{"experts_per_token": 1, "balance_loss": 0.017, "norm": "rmsnorm", "beta2": 0.99, "batch_tokens": [32768, 65536, 98304]}
Below are experts of layer 9 (counted from 0) of a mixture-of-experts language model. Rows are named router (the router's row for the expert), down (a neuron's output weights, with its number) and show model dimensions 0-191. Each number is 500 + 25 x the weight over its row's rms, rounded and kept within 0 to 999. Numbers have three digits each.
After each expert's rows: a language model's description of what the expert responds to. This comes from a sample of Wikipedia text that the model never trained on.

# expert 11
router:498510532495538512469503503482474515475527508494488464512494469487541490529523540472509481546497521471492530551493507538463516495488500499469483467487525534521481510517515539547493530466477477538530482493502505491491491520505522482520491526541504434524496554524508511483500481516465508532527483463501494515528525480492458473499456505453454502507462490517536512517478532498503514456513508469507523536458547510500495519543510513520495472510467475530475486484550510503464477492503514539476524514546502476502488508468527543493525499531492528464499480495497498553541530440500525502
down6:556491514537495479453517568525567545495528511480506522510507492494537457529509483503527472476512478487510484453485540492465494454477501501475506493552476498468542514511520540522494469512503477535520532490457485483500480469495469474483481512484491468489520496520525538498507492500473512520483555471500554482541488523521565515505529471517514474454484506487507509491490525494502514514493450518506500507546503525474498537522517489488466533511512509484460516521481506544516501507492473494502536486496541524482530483481493466494500527539487482478511518525469503544550523494477485500
down7:486500489458500496514504488517484501495506537527514533512496486508458529515520494518485517479492540471485465518532488502515534479567533522478487508466528501479506493511497493521513496513505493514529496469531513506532455531513449496527526528512550500476519442506513519498505505530505494488530506474487528482500477478516493536488499519547508541464496491501508489481517535505470449485476489539513487506538438474532506542498545520438549532525437510458530477509509515531484526498481506503492479470475565515536533506482502477531501530444478459475508520485524479505481472515498505522
down8:477515432498524478514479501456513524499473461478466517536505520547516486474489535495481527481501473508522513546485511505486482473456526488516482460501469535451551501518533527502465506562471465545518531461534513491470491508489504481512480490489527538504506483495497525435496461486501486489494495475526477504507505474517468507478496492511488491519528544465498492532507464482559526464502514451501531504484511514494479497514490555481474514471518484535476482539505494471460538477537490493494502519470469515466538497510503488472480483445488526507514488532499541531521512485492510491
down9:492491487500566528508510465491486522531447528514482484469502483490463496480516497490489534531545504531487461513527525497514512476490493511498516513487490460455456477530508544500511524504515526509528491488525486468504443517498485464522524536472481470536525469505515495494469484519516502497481467434539446495491501465483525488516483525487520483522506508498450518494504512485488494491490518491508552483438523488470553456515483478485544511454480491525456480544521509441516520540472497481488473522523540473551490497491464496482481491499502519528520467490512515537511523483491495502
It responds to: Personal first names. English given names and middle initials in lists, tables and bylines, such as John, William, Richard, plus the period after an initial.

# expert 23
router:547510486581518466526489566507482490507505435501467501546501466493499493500476448516534504441482521491488498498523507479456478531481490511511569469485506498500472492470524521518545464508490520501464478481503509474502513483483534492550512484472497539444541453491520500504490516473512511495474502535488502520514540481493489502456527496519555497531511518476534504546501504480490506462511485496494508528513491503480454489476485503490518509484493504475486513524463492485504482529491505461510514509482530499460498519492519490476486505528537487465534561500518519516512541539478470512
down0:515488515538531510459509516518524535527470486529500526535532499486476464477469525543481488464550513497488507505492494473474508505471550497460514514547506509465463518463494571491508475494530478519473515500523476517492490512513497501539503505500549494523456524476508526514540475484535500504504561499505501525484464469479521484491515520520497503497478501475494458508482467499447474531495535515519479511473468541484421472506505490502492527518483493513482531484547510500485502466450472529519487531473501495487547506465477545526527470517512524525498550491470481462512499500503515505
down1:462519518509497450489481508532519519488469485532501482469496462544463538459504471510477524519518525465475501480427502561519506508540485512500528512525492505470503480511470523502510453493493507513499487446490490482528512505497523470514486511511572524501502563507458528540508514495532527526516504489495500506541473501491489470487471485488506476500480501498506489491427548473469494501516482487485470496509500499496522472486510528530494475457506516496554473486470510481547532516486499481460490505489477490494505524459474472482534525505496494511462503578545496516496505498499542490
down2:513481486487453538464539495549510492517473524499515536463479521499490492523501493475496474531512485507479498472462464539491431528502494500502465518500512534495494500498443448513513472509499498515526528480534504543474488470517464453478459483513499517479512523524486537511509487482481471474495479518474531495490561464561489480521470500483504489535509519492495465500526520503504499474512486499510506501505472459521535549474508448494496533540506473502533499540507504479520542480424495502501510494476532516493521500508448504535492498472466473497510505463504449503493483529540512524
down3:508478484500431510473523505486522510535487484516512528513500555507481513519459458499474497522496505475459505497532479515446491467530445497475531479494524501503486507547483493463433502529518530520496477522493491535507454552480574498529501521508513502455495459515450514553521530526520488494522520500543528496496506482512473462510500482513534506517488523509491453494486480519486473479470493494478481498488482473525491512474480467549459527524445445516499485506480485510525501516500493523494524520466463451469470518528492503492469466500500515495459498499494516509493485513497516513
It responds to: Name and foreign fragments. Middle and final pieces of proper names and foreign words, such as Maced-on-ians, Aege-an, Oed-ip-us, plus Arabic and Persian letters.

# expert 24
router:530486525486527480521472491475518503497509509523522497502491495528502489520516488497519508523513514488515544463536473460471482525518474509518512511508502501523504529522492499490493462532502500506502539498520530485504427510511559519533487507484516461527508519542467516529517496517467503530463466494549566427532462575474508503516511498483471492489491479486496520541500456517484523499498511474482504508526545474527517479530536547515459517497488516487494479503469477501503526507485473521474486498502374531518503511502490511483510483474503477484507516521523469498497508512504517482
down0:491501506476523502533473528495502483521494506501479508496510451474496485538483434516520534447488495493520507509518453480475489520467503548527483496524511468502517505510457495501528506507451531493497490430498459507507472507463506490486545501522526485497514491453469450508494508504521493518475524472529460528525504535512496480510497471532500492486498490445538488511488508530544494492479457490501518486487500544496466554497519495522492484506469533476509506533524517489443513522483553546515529499496513486548491481481544501495453514493526524450508481494557521493512449495492530524
down1:501494507525525482510488524489490482501495507498487465556519485499485503518449519495517475480494489512498487466512502477501456500501469520505457483504533489486488462524501528501463486479523491471481508496506511502506489511473466517504465484516514484531509508515467465529492474543531521528465527562521454487485487473492478523527456513492487521493517523477565514507505520521521522491512535489474530493536474501494461501461419513459465480515499461508491447480485506515515455461466504478506552516485502474502524560464494480523507498576460481484475490471471517541474496522541495518
down2:538510525519469512538506467525503486481535491473511528493471454492522517480504506470468513488473512516465511494514516501455526520509534471505512494506528498505453498489513469530496487460516511497508504484504462486496563483509480521493536488490482438529477510502501457525527462474492466454476519484494517507484519452475476490492446462444477550496490488554511468478528539516513470492547537516502478479450532500509519501473487532529517531476497513519478471427502475514542497523462476498472534525462485502475480533506505516505493495511483494472455522522496498489491541518473503506
down3:469472498504513516471519498505470492549492488456471503505466565482498535500519488481484478470505451469492487525483496510508511497459498491531502520466541499503510513511449477524484517492496538531468478499470497477508527520458496460518505484532514512444510470483511516505504483552491537493530501520540501531532522509464473506556487547518531509444470476482473529495523483489494524494502521476483504490477495553513491449514500513505538483522536541518525472486526487458455528511493497504496545530483482519503457530492505464516474520524546526517488528504469532479483481518505511556
It responds to: Place and name endings. Place names and final name pieces after a comma in infobox or location lines, such as Oregon, Queensland, Australia, -ović, -ler.

# expert 9
router:498509448470543513480481496488494482467529504544484508483483499528457520508475529469510511510466492516480514521498554487515485500517472511539484478490510518506508474483533538488545549469481561480514510517478487491529495518487480489552522486496517484465474476507459495500531487502528479530494485500473496511508496485538474515492511484531484508504477480463517461458454466518481483499531538519544448526515521473441482565511476499504506468502483452458496524492496482501475495533535506453497510530519470513555540524478522532480484492493523524500517493508495517520535527547461527514
down0:448526484495553484514523497474486459461494508497483500504479470488521502552529466562501500460432539502481509490494506562537524502504464449477487507521461512533518468502484457499506481515520498516497529523492506514521516488504555518506535494527478502467501509514533525507543519498514524518502512483524523496489506539502474468528530496472491459500506556503536487544505504527542543518518512505491511498478470511475492477505463526486468582499494524489497494523459517482511526465505516512516491455473507510492523513543489476533501475517485530482524478492495489447472527510512515508
down1:526440478541507497491454477464519501460438547490495490499466477538493483496496519517492470500489488507494523522494462510493456504509497541516463496497467534511467491482523489483472484516522502539521513498503501485520535478490481510480483506462413473525460480519543497451516502474509470470516529484461534541511493531527528475526479472501456463491528493513518501509507478509509523537524465491519450448505510432503486454513523482521528531519508553527487497491503511505475499481487518480514500500527519510531446501486520513506503468510457511497483478514525498464507504485483482519
down2:503522510539503504561493511491481525481454484534528476506498544507520493515496516489472485487483475567503462483436482488525505526450537504497509465461510473515531488491498548478533558490530497497477505491514475456464568522514470470495510516525480504510511461467486473526478485496510496501479481555460447479487529491505504488511454516504530494536559475497548533498518509486505543518542557511511493517498515505482479469532489503502484521490506467481478526528521471481468507504509514502487511495482479528539485488466501483499522497506510497511492480517548498463530537515493490519
down3:463521510488542525551516491505476494511494527513513496559522450476498453489499475433507537533515482505508514520496545496513553520471450502503491509494462489492508477499519447521518465527488533541490528474493543488521486470517467517473525519467502485490467521501545507501520465535507477513484481532530534470475469481499530472505542468525505487502495499518546505480547503515497550509488503460487516481483492503517503515510524487493487502537438510520488479518506482498461485469512469492502513548511530493541520479470479530534484483483532504548525494491488472447455509504501502504
It responds to: Title words after The. Words inside titles of films, songs, albums and shows, often right after The or My, such as Love, Last, Little, Golden.

# expert 22
router:503450472492510503487490526500487514499491508500494444483525478506512490477475495505503531502462503512496486449474472449530471472485484462494537531546483485446516531507464506527511515493457492540507485508467481477491499482524521503427464477508522531535510486574493546519490516491545508496494495512490451499511487455509492520497481488520531484451442479480477487455463491539510492473453504522480502506487449508526516522472499490505489487527502521545476496477531486532511480478443539514514524509528500529503506488485499487539530512476520489491518493528464499516489453532489478504
down2:477472465465564490518486502482545516499500492470501538513501502477490518510551508540552504463428507500496520489534507516552498481462537497457503543505521485515500465495472534524526450482512495482523463473511510481509504527485463524475482506496489494506492501528502469500539464460520482490531506525468475465461511454495475448482519514485520509493534522450529504514519464513520467487493479503468492500485490497502478477555451541470498522527470500491481509498466506499479471493445495505465487484483510469481543479503499473503479485530494520499523508505468544514537475472489478480
down3:586524509520516526469458500446507489468538478508479499505505489472485517505492487495510523489539499502491549529454501499508501495495537477484514509478472462470505478471532445483529490501523500489487522530516520509508480509483471513497528512478522507504501469463522512502480491507518486484504506497519540511491494466495488463514460472467473498534519496504477463459518558502505501431493521485522502513547511468498484532499474485491521491508505503518528499458493513525460524509532479435497522531465457516466514516548493465474506475452499548499515452493532482464501516527558503513
down4:496559510472516478454503472522521503486500488520505524510470473540538540521489512491516468497532502502522530533475520486472477479508489476465457493512518552501506527513501502495551463446452485481514450494513546468474448485524503518474538448479500486493504501496520483488519486468497453487514466473528563530513431526526482516476502524490447494520499471494459522465502492512511547473471489470493509480500513521446509524484494491480490532510532480478507521477519466497517489481500517476523550486497510507506468499507517525498507516542486497521517518514499500433485515479501488518
down5:519528507499498500545537524511497455480505511459496514476506497474495530480536511533468494507499482487515498459485476528506499524516493518524476522520470478543499520484540447517491536468512513521534482479471502436491499488535506506477497515549501535500466500443491476487540494542558514494525466480496451499482471478500492463493483493491486550487509476594518473498523464521498514481480512525558471500491484475518519477507497508509480493499525499486494522480463508522476494490495521519517514498549457495534492496494502457550538509468474522530517460534505481447500518493494501521
It responds to: Opening brackets and quotes. Opening parentheses and quotation marks after a name or title, introducing years, birth dates, asides, plus section-heading breaks.

# expert 4
router:505523489463464520410491468478492479466509549501504517500529476488514473523497548491515492532503518500499512490477450530552508504512455535518484491509480512541507524528472454477506514483510478489493492480503495464491528521545480498452527502524510518507441496546528495479505532498534512534534488503551493519509458489507453515469511492484500490492512466509481539464523515495474548527506466489501507462516513510458505512525494526511479499497519504553502492535513502506506508513517515464484543484487480506471481515538499560509524510471442509469524481500492508474535496476555502497
down4:472513471522493482470479525508517509527502506503480522448545557470513488506492458503547446493524506511506498475495489484493527527531522498529499518499504490484484493482481490490486497485490482497488494471466511529524501459469514513459510482522518521489506473457529542532535508496502525492517513498465459539462496513483503507508487496476520491495562524459479526499483530514461511508483544482469542479503544471478499484489533486485522510494534530526523468501492525482517534521522501532518531541485494507535511498494504493455505608485530486556530497472481527442498499518475467477
down5:495487451491512487488488512519475496541504494490491517528544502484483479495537554462498474484473521514496513498493525508494478497504509514534486507512466505499470485511471510488517503468518516454524498537467447497516494472541507482532490450559507517550492480530515544458480467582481493478508489514518514507464495470508503476480506511458450508478503423505507497439511459474523523514474502540496506531544472493500479493486479488506531483484507467525530494500486545503521545490506451497481493469511487489550510501526467509515505501550474494485488514529497503500465495484543462482
down6:489521555476443494484517490493523525472528527542483518486456492504493498518488537493489505458503509472487492545477487519511489537484499489504512545477500445527490525534512491483511469482510520488532487502491510518539512489528539531528514491480534512496481508486523504557492435552522434512531474520493487508515444495512518457541554512461478508488486466520515550540529475501509481504531476519491516516498504500523526489520470485497490496430549492523496515493489529496515487465526517480502510558510528529473470533513494516494496551496505500538527495494461511527506504504478490504
down7:498477502476533517521506493514469520541432464468545516478495519531543521500486521528470467487535506524473478494511481511489523538478500478502493516529500466504494500495517465521502526476490530432517505492487459500516498486484523471457481513551473476496512485453537496540482469512470482513569478479535537509506477489498485474507480503520465513511464503521496468553488497508549496537456502506511510482487494552480487555526527494517514461499508511459490483472466503510522494499470489518499501451506545508486499514477508504545504488451510537483483532493516491437483523498502506472
It responds to: Decimal and coordinate digits. Number pieces after a space, decimal point or dash: fractional digits of coordinates, century prefixes 19 and 18, currency signs, degree marks.

# expert 27
router:417513457446494509526547491500529491515493528503489490469464524465515564511513507505489508467481518549504506519481524534468461473498534534521494483497510495450473452531483461505489510463509512497546510479459490494511466515556500531491510478514515483497481491472474501498476482512474502470492510490488502481551511503516506518514437493518502499489505491476491491513528489510511464494508490526500522447499509487494503482511488517497506506519486537505518482498513489517458508520492457483519489517494526472511495491493490481518541494425404497506507464487474478524489494428482524515
down23:487526497501502502526517501511490518532495508468506507520499494484519464467489474513515510478506542520490512489537484500526494486511539450474532484492560506480516497493452517494485467473491508490484528461500543481500482523550520508551522504503521502518567525510527472503488508512489470477479535474468469503490531497484523493477462541504531487506506475480487463500476478528524512489531509471554504498527471543478518494508467512447549521454489515514465531477472487467509492514434506493519503530482551532515538472494493469476485505487550537485479535476494516486489555451490529527
down24:511504490535541511534490512492502515521525537506482501539458508542505515486510501524492472493487509517533459509506483545505561522485493480457536522488493472502472523501502520524490559467508500476501503486488487485479540505469511440497475524541514482486472488494457510551496539529515488507537468498508475540500482488501503515480470519509540538477548476529514485479512524414478490507472482513549487534502478494511480480530470489500494481520501472475515486484492469496475511541478501485553479516517513480529503517449486504519510512495472527486503557522529503485488468476538483567
down25:527482532505509501488471509504477483526519505489527529567487498486530467486496501487471522494530530527495476496469484515507466516506475448497529487457471529537494556461509495525519482531499525503492518441511491496486514501461500486490524485482478471452512466533478499515515483510511513514424515498497508510513521470531511538503512512486515484485504533430510515487510479484513530491532509518517512500465484520515494424491519522473513472426487521468555494487494515457542516505500498520493498454514467483518499510521505484503495485545457522493474488500504500445505504456459471465
down26:493485482488496491516488504513487505488539495479511505534481470495475488492461509475514484444470483465477525516483495497538547528518501477477522492487488472450536492458487525480532517504471499488487487478532502482486470462503473522564498505553501489461477476514516517486522536492540447491488480517486541527487466501498501477513495531600495456522472548519478516496455472494480496521532497496523512477539540456520486474485536494513496510527535508507510499472450505450511498501492511506510519456496513534541489483498524524463502497501502449503518472489501499545482471527468523500
It responds to: Proper-name first pieces. First word-pieces of foreign place, club and personal names, such as Ar-undel, Mer-ton, Sant-osh, Ostr-ava.

# expert 2
router:513515481508485493496501523515498512538518501507523526496487457523483460492514482518499530493492500543524495530465460473466520516484479503472519449523500474559462547512491490521532462529456520473487478465496497538498465486462479460560513497454482480490480455535542497545461467485495485450479454497490504513493505517487505480485529509517483544490504506469484496532453514513519517503496501530540495481502501489522491510488531484473487471515502468499508530546501437459487476524482512453502490503438489465534521480515493486502505510499522472462521541511527484492530527468480467490
down4:492485524492525464485501528504479463530474473503488503493508487484491542517445491505510525489517508480509476519461563494536573518520440466529446521543521502470500498520458499483484512524500454509511519485522529503463454487516509475545502502520512480499494531505504471499517508468507507517491477523571564522510488481510469516509532507528464508530485544480491544509543485555517475507463474495506482525518511507521505499468494514522511459529548509527500484497527519489499532499504517458526455488497459495535505508531490454489515506537497475516528518495503496492494532478476469486
down5:486458479529453556488525463555493546506465451520487496478477524503486479510533501472495497512518492535507509474492475484481442399506493491528487480490509507548514503527524461473495532499488511497448489517504520515514486484479501491471558482478516472498508496549476487459537468514500491528566479488488528495512486475526546519537496492491497490489489493503500480485494511492546498495494516453513519512507488496488553459508511507503452527473503537508465500502505503512488490511532534523484493521479519490478493475492521467498487490473518524502485527531517519492546517472517437520
down6:476540505487494527489501471512524502541503514510497485489502506525548506524487473522520474480481515571512462532492520457473516543518477493503479526508483499469514524515475483508508496547503552462536477492538485527452509498498519470505498517559496505532457469483507514466475496494454464494505484499485485537483470520521478484507497536480522521498489511500487472525457483501547500528472474527555505465487471521495530482451482469484500460515507485554501487466562526498517501492504508500525477534505473493493454470456511472538468462495521542533534521490490514458493490525505507500
down7:491533497483509522519529513461510536497508490489419514512464489481511509502494482486509513513537494483508493480508467548504514528473535487464506515512484506536492504498520464479533490494512519506457514477507508518547496517480513466514471471525481546510504480471493457454444533498547489495528492495510482490537494488470481455513484513496528460490473497500474499492511496456500519476514562514520486460482515487521512480484495511535486575490499538502538523477474516473552472520458506499478502522528486462524445525487496533503516504530463464436524490469490484532471465511486510512
It responds to: Table cells and numbers. Cells of wiki tables, mostly digits, dashes, blanks and header words like Result, Notes, Pld, %, in election and sports tables.

# expert 5
router:547515485581517461523492568506482489510513432498464504548494468496496491495472448516534502432486521490487493503521506474460478531479486517514561468483503498500470497467525522520543464511489519495462477483501505471502511480480525496542512484470493541450543458495521501502484520474510510493474508531485499521516536480493488506457524495519553492538514518481531505546505508481491505465512489498497508526510491501481458487475484499492517508482492503473485514518464494485499486531489499457511516505480528500460500524495515490473486505528532489466536560497519521517510540536477470518
down0:514480540532504477510502457482503500481457505524485474478496499495510520480532496509520519504493518500495533524487525544489516484490513527499519505513509494497459486486495494502448475549493464483525479502547493533498503536459481524507508529558525467474527512493507510491504525505565510532508488445461478522482511501467492438516478491473469486499496490524534471512512507533445441500501526496528462481520502488533463491508529517466491496504526538492497506447522536516489527458441485532531484499536524521457503497555482493537483498506512549512484532475488551531526502519496502516
down1:511462462506536477529466542504498494519474476496521539547467524494460449476499501513486491487481507542494490453510482489516468500520510492533557481513522567505494547517500545528530511501481480518486483473479471459504568516486475515542506535530502526492489498518505496466542517506488501500493497522497508520503564488525499526531515502505542514548517514456500463482486476500518520478482512474530530538501518529496512496499530501487494506519472512492496476530498515472487500495467505515522493519529514492502499469471474483484489533443520493491512488555479498599498479499525511498
down2:427496495486478497502469475546492538515504516503548518478527496492503497489468524513529451530461488556508478511481502461477532464511489498463476522561500487477531505499486461483547499495489529475504472467473464482467499495495527487490499476485516531507484484488505526465544495473474496576504498536518498482509517512513508514469484526488490513455463505532504540485518515524473513509488545497543493504527500489515515546469499530544519531495511520500509498538508482465440477555520533541489537506496501518494483513508466519499462493508466487498496479525470461512520473487489537518
down3:476504508486515495506503512527441517514489552477503545518488480499511478494461511476532436532499481519495518514504505519540498541560527518487518524504501472490445517525454502479470520515489483521516543536492540484504545492462482486509490465494506514488523485496457505475508471526505532477560464500514457477517448505513519475468509534515494532502469506515519515512484482498590531474476504510453492510482519487503510481473479497504521545479490463537522499515497494521465545454485501500492493485505476494502535492518548469487493474523466508524489504488496490534537473475507470526
It responds to: Mixed scripts and numerals. No clear common thread: Thai and Sinhala byte pieces, digits inside table numbers and years, and word endings like -ation, -ological.

# expert 28
router:529527465497525479494482520479522538458531494561503517521503488469489479497527482521520523482505503515476533506540442484552534476519465515531505482482443511523466502461492507515556544473495517522480504517506462495527519504523472488488485486479501545492493528547524453468478497474524498439527531485487507486486464492479489494511534505494507511484516495544497496481513520511493484473481493502480499519457506499511465513495473496496454500497539490489467556539457485505536503492484528459467561515470469519531491518513528543450541505494493531501502509484520496516470518461508515493
down5:497449515491520463483499502508465478484517546501524522503550521459511495534514494495495528476457527496467454512531490481459536500479496489491482483463533537531467513508510500455541511556511499469525509550534495478518515509488501488500506478542528498493508509523487514491500467478536462510479534530496517529500521528448485531489521545493505518518530499483484547493488480517516456490496472497509533542508517551456497526444499538483491498504478496490478492539524499499487511490493503477549473497506471519549499543482496488515495541496543496492527498563502430514479477499506494509
down6:487511502562490501488479511496473490492488497529456516467559554486458497511470499478490542479522528472525489509514495518483522505523471502480482487516523519523471480489498526480473476523496465490516476531485498528514551497520469499476527481526518479525464520498454512476496495483479565520481505506486517500544485492474465496506490495458498486521507489476480497490505521515472503511486524490526511436525515526512517513499457536473501496515478501535476452525509527514427554434491493537523485517483498496471525493519521492529468530536531514464550514523543517465544484466486502482
down7:541490500489561519550528467518460533524539468502476519474494494482509493500512525475475521498448501496536509531533542523456499485509517453542466491527469514462510506445507468538508465489508473478550473444509473509494493511495490533497529505518456481528537531490485495455490480507489491507540496530513517523504472439453532487491475527474507503481521488535502482524516492476440491526495518520479490511495491533513476519497499473518494494500528534501550502476523510496482484474529486490470458532497488504521508473509505469546536503507498456487498483500489494466488490538486493451
down8:471508482510470488502525480497490555519493554480513478501482499474499527493508463487480501518525463467445471491514503515480473513533507475507509507555542499506505520456479495485467507496494520471533491533488469486523458500510508499509451472507523533538519508525508514480540513495502507475524474451477560523485516537512521541500526541484481493511513435471473510476502484541515496538508500463505511516533500469513542500511501512467464496525438517505477557498501499494510509469552450506535504512500511494540543500501475524502540512494466526541550510513498498517505528489491503449
It responds to: Table scores and signs. Spaces, digits, dashes and plus/minus signs beginning numbers in sports tables and results, such as 3–1 scores, +3.6 swings.

# expert 18
router:511534519517500520476495497507498535517474479474491507518477514487476498503486479513509474532549541474507535521527481504542526496525499479446494504564457484494495530507471463504456520532521481520525562526537509564516524527483494528491492491543475470482488470492491493530500509479498462522478492491485516476486514499488529440499503493454519492493507516509506506521498471481519498535469491489527522506518481517535468512498500527521486493487509546508465489487505495493481551463491528554521483457487434515500483450505479519538483495445503465528461476477494508453488471462488498457
down0:522521459510500504510506537485523500480488491478531512515495538492508454484532509552440515478498500480477502493524496477500508517556486472459505481429510512520470481479504460508512554430504515494502500495532481497460480507497503534513528447510484448485477511525516482477484486520521461483506507507501484523476541496460503451489502500492449525469512414490481505455532482476500509483502492512531532478512477476530478507509497471495535486512505536467550503493494468525509464521518484508508512487470488531473506501501507539553509518468495540509497458532495496487511483508529475525
down1:493477479478510509526493531519520494519506534509542499520519497458546489495514497473513499460492479486499502496513498479491528519491468434506507501493495508503469521541522480507479514519524558555519491460524508522482541535474490557463508538515497500494525513502496505515490535545516516519484480505516494522526484503499489511530483525530479453473474453537547509538513539495534543487519469531525524529525489532502534497515465530483543517477520494485469480498497508508497534539514502461482490473497570514485526491511475566491495489461559514479497533529507466506484481448490485511
down2:504488448499465473495560494499517507531470498491455496504505474539516472536448479516512533466487490518491477469515522503469443519504537474480503519469533545520494499497509492449528492499502528461469517529498501481515515493514501498501472511463482537498492466521515545532490473506489443539531492502486520516444500525457475510481499489488512474521501519490512481515501518527502496517488475538538561548531537462554488475520540502516492506488470501489501519479501472514491523525464452505517519522515485481497514525522524502521488550496488497509448510522517561499509477512552510497
down3:448519525465470469484483501476517493495488482530493501505504487467517511509474468533476529523489512512517532515502515497526503520535481523508533465458501475542476518484493484523506474468481498515539516497505495548514517497511520479557497512497543485512512501503498449476507508531472523484506506478493505520471500477529474531524479497557489478495487548483480520489476573477490508505502549494415459462508464485506534491500453478538526529529435491562490499504494494501481523471503523491483514507491535471504532537500532463501487498529510500518501523543459507508453475516496468509
It responds to: Geography and taxonomy data. Tokens in geographic and taxonomic data: coordinate symbols and decimals, area and population terms like sq, Density, UTC, Clade, and census phrasing "has a total area".

# expert 12
router:523458505448529491470514479526494473473516491522538504473495511560467474471541505428518457494512439480483497497512509485494514495513550524517474486514477483512519540483526494525465453516498480509492516530516445507483483489513513486511486522535452458502485528532498499465501515512495511448494477434482507508520527505494508513496510518514482511509521510493481487480497485492472522497464486470490482461505524520471511522523528495525508482482494508470477476501516476494553457482556517505501474519477519500475524485483495540480590489512449504470492514496468512451488508526502471508
down4:513495487476509563508514513504505487506506495503485473498498531483527447481506514487532511466484520522497553523512480460527523471469501499494518535514446515477471492497476479516493469518511537474526482517490553494534494452524505487459504505481478549533490485524521448497499506518486508466534502535523524523501520544519505453507503488474518503499494536485472506490542494473517493524518526521521520479524503460482469446463553529522479534532505509474490514545487474537518472553480481513516513516504522495467530482521493525495486450538535499471454496487505532451500513528466514461
down5:501567509458559479526484511508525547490507520503500469500516481484468521541494505530527446526510472470474447495484508455496477435470528461468521499505505523473454484513498515517467508490514506488499528493476507508474525533499497545503505518521504525494518532472489531492498534489539487498460498530498508481504509466477520463487486523502505541490485493548509501528489501508429493471479490515523514498482474478489517500495501500543484472487534517489511508523527507485488470474498498440482477498464451554458522495486500507523468520469487498480492509556492486510491469531470535559
down6:518482535533501505506510508487506523520479516463449536508497452505501485498488518501518488460540461534462505479511444508482507489522521485498545468492543536515492488492437534506505500497471469513497491508459480462525499529483489458522496520509467493529539521449487498504511494531501499504489527496473478470456485530493556499478491463511504474536497481516484496514523503479526500474498476490503493510477515470526490476556514552506492529524517538498477466471522517511516513516480452485536475436510498492503511506472538479483473454531466501532514490508497478593486475517511513477
down7:465529516512489512542486512526535486531484487497529509499534515477492472456525482488486507500500555497520513483506468482470513535484533458534489484502524490514490515459505484489521522492518507523485474479473508462537485523495532470502510467505483517454518521502504481474488482507461476496519495467519437481494540530512489444496521524523504448492471499522516532475503466467469506519456506492485513524512478479482520492519498492498526489467466454495499536518499522513476517542467534487503526540515519488501487475435486504484487504580455491440545518477470524467475516488473530538
It responds to: Digits in numbers. Digit pieces and number words inside figures, statistics, times and scores, such as 3,33-4 yards, 3:04.98, million.

# expert 6
router:522504504524500492504502495536496514509491475497482459465499508529536488537468461503539503485490540489479513498481508469497487526535500473480486526542523482494510530507511495488493541515498549495485512538517531464456494512501506481520537532456508493462527525508481521517491540479504530495475510533517535519568540494520499509476507515508506497529522550469549525467534490540459489497521486502487523522552497471488525483512505531487459504481502468497509489483504462466505521511524484526490538469490481512496490527528557513453484491493538483455504487502541510499489602534482474509
down0:524467555542481497512540473480463506450508488534512494519478488530499482511488496477467455489516518509506483467458478530506468500536513485496481539521523512506510517489557493494487506508474526470507469531482510503491482485509505485493526483457477505482510481494493490497473484441494518485491521491508513537487504465495519484462442502493477482481489520549484491473505472484470490489511486528501513516502476514467514533514535552520489500515492459459503470452492555515493502491501480507440507499483498522521481453503493568460573509428483514512489523494458491439510501498515501521
down1:530500487475563473504502522487550513512525443476524495492535512517542528471516490505528469478497434502495500478518500502496501509460484512529498466486502513487441497485562549482508497471466494491493522518452498557522441465464478510493533466489491506537470532510481469535505490498525526480488542516483512533543518494496495503510485494500530506529508458490479489490528499494482474533490518501506477507492496470512522488498494523466514460503472527483512458485518513520506521516472490515510504509478472428528554481510487485477524514502463494443473496527524481504505469521549467516
down2:547545486461485544521510504487469505472506521492528561531491501463481538470527511497498532498510500493508463504495493527475497532508503537479506479494508523495506472484454558511532547520467477503512500472497510531506537559469484463497521515541519491470511470488518482475497499489541519528540476537511451498512473534463485479456474502459490511524484511466496505530495519463521478486490503481534543514529520519489468469558503509553535526467512509489503516583453490507496455504483515501492478514517491494515481498488474471497481492538489520518504492488507490531477462491490501483
down3:490524499515506506495479487534509521534480528526517515469479496479492520502515534512526547515504483499496485470524465508506508495482482488490533476511531465458463462495492462447531457518473514501496483511463503510492486486498498524430507541520485496560499494468482486461484493511512490475462527493494512516530506527511492507473494479492489502444490499453531485532486493519459502539483458477503527489520499509497512523540460410499479464501550487538527498542504456492469479453550507530517528474528510523510429527472498514474496510518483498485527483503503506497511513488534486541
It responds to: Institution name words. Later words inside proper names of organizations and places, such as Association, Institute, Museum, Society, Committee, often after National or International.

# expert 31
router:459504496442521533509516501519490461486483532483464467482469515486527539516491498531469489483478480511549499474487524522522487519482495506495510489487510495500521503501457449490489455476473515522530493499508501500518513499554490476465514487487528529531468465465518495459513493518539499458490537520481459514500502467515539475513473481518483500452480555512476494478498502516476533515539478458505473499523511508497514531469510511470511510509519467504534499451474516559483499463486482532499533491548543467503509507483488519492552501509418490512517494519539445518476494460496504513
down0:507542487533513462456488473532453486516499507509457509499499476523476496531459483492497485479514495508472539524516506495467482498489488499488482494481523505484518443499554508512526522550486467523495528466482477508496466500491504482520525477471498492466501535482485538539491481497464519503471512531484531531526484491514426497520479520498504492512423527511479506514517473510513500499502508503492500531460455486503505468536498504488487537511498521476489491468519506469501518486562486471494491502488510526492515500492518528489494479457497507502483504489456504363492502469525504485
down1:504512518512538518535497478536498491501513527499472498492478531519518497513480452492491460530508528468478491489488508467470512486514483473499486533534468504492525470499441501471444495481500505488497507525451471514478496496511453450493522520544527499508496526563481467463524507501512512500476498480485476485521491456508530501520553451482486539521513515474498492518514507514487490502500495526500529516457502514482537504490471490469499532458488511513511507515433501448508509465479502476516477517512558488484478552488498488522511501513504527499506499523502481586530432454517489462
down2:543499500516477494459437526479525460514511471463517505509512517511491488510535492478497445498478542501548493523502497477484495506548494505501526516536515501468478484480576514483515477517491517457478518456473512505535447490510548462517499500508414507505523476520518526488497434512501496499521522525473521495479474475487521471507486473509473518499477496541513478479464516472480510516484513447500521497483494494531485540461505527489480447500513502496499490490479496529529500523509499510471499509480474522484510487516528532490499511447473467502487526456526471553511541486541499502
down3:513528458482518515518531508487510510511479554476514513518524478511511500530500481485523495515495509487519485517523476481569498433497502462552486486519536477461453512490495540520480529495510523514503497508487523505536517524500477497573506460506499528482502502475527529527488480497461488481530492484518480481457506535523491532458515473502498512520535487527512513521489541506509516494477476518532463492555469491512511474465494493490453532494522545533515485487525520512480457507480412491495507546524529501497486473512502520499516547494554502488470463504523483549518481504515496524
It responds to: Capitalized name-initial pieces. First letter or short opening piece of a proper name, such as M-arilyn, W-anda, Ch-ievo, after quotes, colons or line breaks.